python train.py --num_hidden_layers=9 --hidden_size=224 --n_experts=16 --experts_per_token=1 --d_expert=336 --d_shared_expert=0 --hidden_act="swiglu" --moe_layers=[1, 2, 3, 4, 5, 6, 7, 8] --router_score="sigmoid" --normalize_top_k=false --routed_scale=2.0 --balance_loss=0.000456 --balance_bias=true --router_noise=0.3 --scale_expert_input=true --init_std_router=0.0206 --lr_router=0.000932 --vocab_size=32000 --norm="layernorm" --norm_eps=1e-06 --tie_word_embeddings=true --optimizer="soap_variant" --learning_rate=0.00607 --batch_tokens=65536 --max_seq_len=512 --train_tokens=461900000 --max_steps=7049 --dataset="wikipedia_en"
Below are experts of layer 5 (counted from 0) of a mixture-of-experts language model. Rows are named router (the router's row for the expert), gate (a neuron's input weights, with its number), up (a neuron's input weights, with its number), down (a neuron's output weights, with its number) and show model dimensions 0-111. Each number is 50 + 12 x the weight over its row's rms, rounded and kept within 0 to 99.
Before each expert's rows: "comes after" lists some tokens at least twice as common just before its tokens as in all text; "gets" lists some tokens that make up at least twice as much of what it gets as of all text. This comes from a sample of Wikipedia text that the model never trained on. Tokens count by the router's weight.

# expert 1
comes after: " of", " in", " with", " to", " for", " as"
gets: " the", " a", " The", " an", "The", " its"
router:39 56 55 59 66 54 45 48 60 75 60 37 48 51 53 50 41 36 79 64 49 60 48 33 50 50 44 55 33 40 75 40 60 31 65 45 46 80 29 50 35 50 42 58 55 42 32 72 49 70 40 57 40 66 47 63 56 45 63 47 51 43 63 52 58 28 55 33 57 36 39 72 54 50 54 40 59 55 66 41 55 49 37 43 39 41 56 45 60 40 63 74 47 58 54 50 58 49 53 56 55 48 28 59 36 59 65 55 43 78 49 68
gate1:45 98 52 44 39 48 38 62 46 54 37 51 36 62 60 62 46 43 57 45 55 60 72 48 59 66 60 64 48 77 54 45 24 50 37 45 49 40 74 18 55 70 50 42 41 38 35 73 38 55 37 55 38 59 62 68 52 66 72 77 61 65 52 46 55 45 38 59 50 51 33 34 45 28 39 51 63 48 48 50 28 67 52 50 47 55 52 35 43 32 33 52 32 41 60 65 46 40 44 58 44 62 52 45 27 52 61 78 36 43 63 41
up1:68 40 62 44 52 47 48 50 39 64 49 47 65 31 61 49 38 33 59 47 39 52 65 49 42 52 38 31 24 43 57 66 53 54 55 63 44 50 18 40 52 48 38 53 51 55 38 36 42 53 46 48 53 27 72 58 27 62 39 37 70 52 44 55 42 37 35 65 68 47 55 56 54 45 51 44 51 55 53 57 65 61 25 68 55 43 59 73 42 32 86 56 51 40 48 36 29 50 70 53 58 33 65 47 54 75 31 64 58 47 31 62
down1:56 38 44 53 61 43 41 43 61 51 33 23 66 70 27 41 59 35 52 60 45 41 50 64 48 59 38 30 63 37 59 43 60 57 45 61 70 54 30 59 54 65 33 34 40 44 74 63 55 33 60 64 65 54 70 49 57 39 40 62 47 47 63 35 49 58 75 57 51 61 52 53 49 46 48 53 45 63 58 65 45 62 49 28 30 51 64 55 44 59 59 61 62 49 48 51 47 57 46 58 56 56 50 66 49 49 66 50 40 34 41 68

# expert 11
comes after: "\n", " |", ".", ")", "==", " ="
gets: "\n", "==", "===", " \"", " ==", " ==="
router:54 36 55 60 65 33 49 58 57 43 47 43 80 36 54 47 56 57 53 37 50 52 53 49 66 37 56 45 54 62 36 31 66 53 58 38 55 56 58 26 34 49 57 54 73 48 51 39 53 68 60 33 29 41 52 41 35 68 65 54 45 52 60 40 49 23 55 79 66 45 64 52 47 66 56 52 48 43 74 27 56 31 45 39 60 49 71 48 58 36 41 37 22 55 66 36 40 63 42 64 45 83 61 61 39 49 47 55 48 49 55 53
gate1:44 94 56 35 48 47 68 31 47 49 56 61 62 66 44 67 57 64 55 40 36 39 44 47 30 41 50 50 41 57 53 55 52 47 56 65 48 53 55 58 59 73 48 40 49 73 67 34 62 55 46 42 31 70 58 63 76 62 66 46 66 42 51 41 34 47 52 45 47 77 36 30 53 46 66 34 51 59 55 49 39 50 44 69 61 63 44 48 53 32 56 50 45 43 46 39 61 63 68 42 43 58 53 42 42 50 57 74 75 49 36 40
up1:40 48 47 41 45 58 56 34 45 55 52 37 51 57 39 48 58 52 40 46 31 43 40 45 50 41 39 68 62 42 63 42 50 57 45 64 41 63 59 71 65 62 54 31 52 63 53 32 65 64 59 18 46 43 43 47 72 66 54 66 60 67 46 53 46 59 41 39 59 68 46 30 61 55 59 47 48 42 62 51 42 69 41 75 65 59 38 76 52 30 59 36 64 45 56 51 69 40 63 54 35 38 66 46 46 49 45 56 61 64 37 34
down1:61 50 49 36 55 49 24 51 42 45 50 54 31 36 48 39 45 35 39 57 81 42 46 53 65 66 48 61 61 53 24 55 46 34 52 57 64 47 85 57 59 38 71 52 60 44 54 61 64 46 52 58 49 47 46 50 48 38 52 43 66 35 61 79 54 41 32 51 60 44 55 56 62 43 71 28 56 53 50 25 49 45 51 32 51 54 52 48 41 58 46 50 41 43 57 46 46 68 32 44 51 60 50 48 62 44 34 42 25 48 45 70

# expert 12
comes after: " ", " 0", ")", " 1", " —", " 2"
gets: " |", ";", " 0;", " 1;", "N", " 2;"
router:71 46 39 59 62 34 43 84 55 35 34 56 49 47 51 46 43 60 51 35 62 46 21 48 53 42 56 27 47 38 58 24 36 27 58 70 24 55 60 30 29 60 51 59 56 62 47 58 36 39 48 51 54 52 45 53 56 56 55 34 59 39 50 49 56 51 45 42 59 37 63 52 47 55 61 25 50 56 51 67 23 60 35 68 32 66 73 61 38 62 52 41 43 46 56 48 73 62 54 45 57 67 50 72 50 44 45 53 52 56 59 47
gate0:83 57 52 53 28 60 61 49 53 43 19 70 54 35 36 61 47 54 30 57 52 35 34 51 57 50 50 36 67 55 45 60 51 45 49 51 45 29 56 49 48 47 62 81 27 57 62 32 40 46 65 49 32 59 82 61 61 50 51 57 55 56 55 47 56 51 61 48 67 55 54 61 43 51 48 55 29 55 13 54 60 52 46 52 41 44 51 49 43 22 61 43 13 65 42 60 46 55 34 57 62 46 53 42 64 44 58 45 58 67 69 43
up0:46 42 56 49 69 52 58 69 55 46 51 43 26 61 49 64 75 56 42 46 58 41 36 56 58 67 36 59 57 57 46 63 53 44 64 43 61 62 71 44 70 54 39 54 48 58 42 61 34 32 43 57 50 56 37 51 46 60 34 40 45 65 29 71 53 37 64 44 42 48 52 57 52 25 33 68 26 58 64 68 27 52 49 24 53 21 49 52 44 65 40 34 57 61 49 40 46 47 50 42 54 40 40 32 62 57 55 33 57 51 51 48
down0:61 48 48 49 60 47 43 55 48 59 55 52 49 47 62 38 39 43 52 40 25 42 46 55 50 76 44 50 64 50 61 25 61 71 73 77 61 44 65 71 54 53 76 39 51 28 60 63 58 53 37 46 64 46 39 53 45 51 29 46 62 31 53 40 62 28 61 41 39 49 52 37 53 45 37 53 49 52 51 27 36 64 44 51 41 41 50 60 62 46 55 58 48 79 54 51 59 51 42 53 57 26 53 63 49 42 54 40 42 42 52 58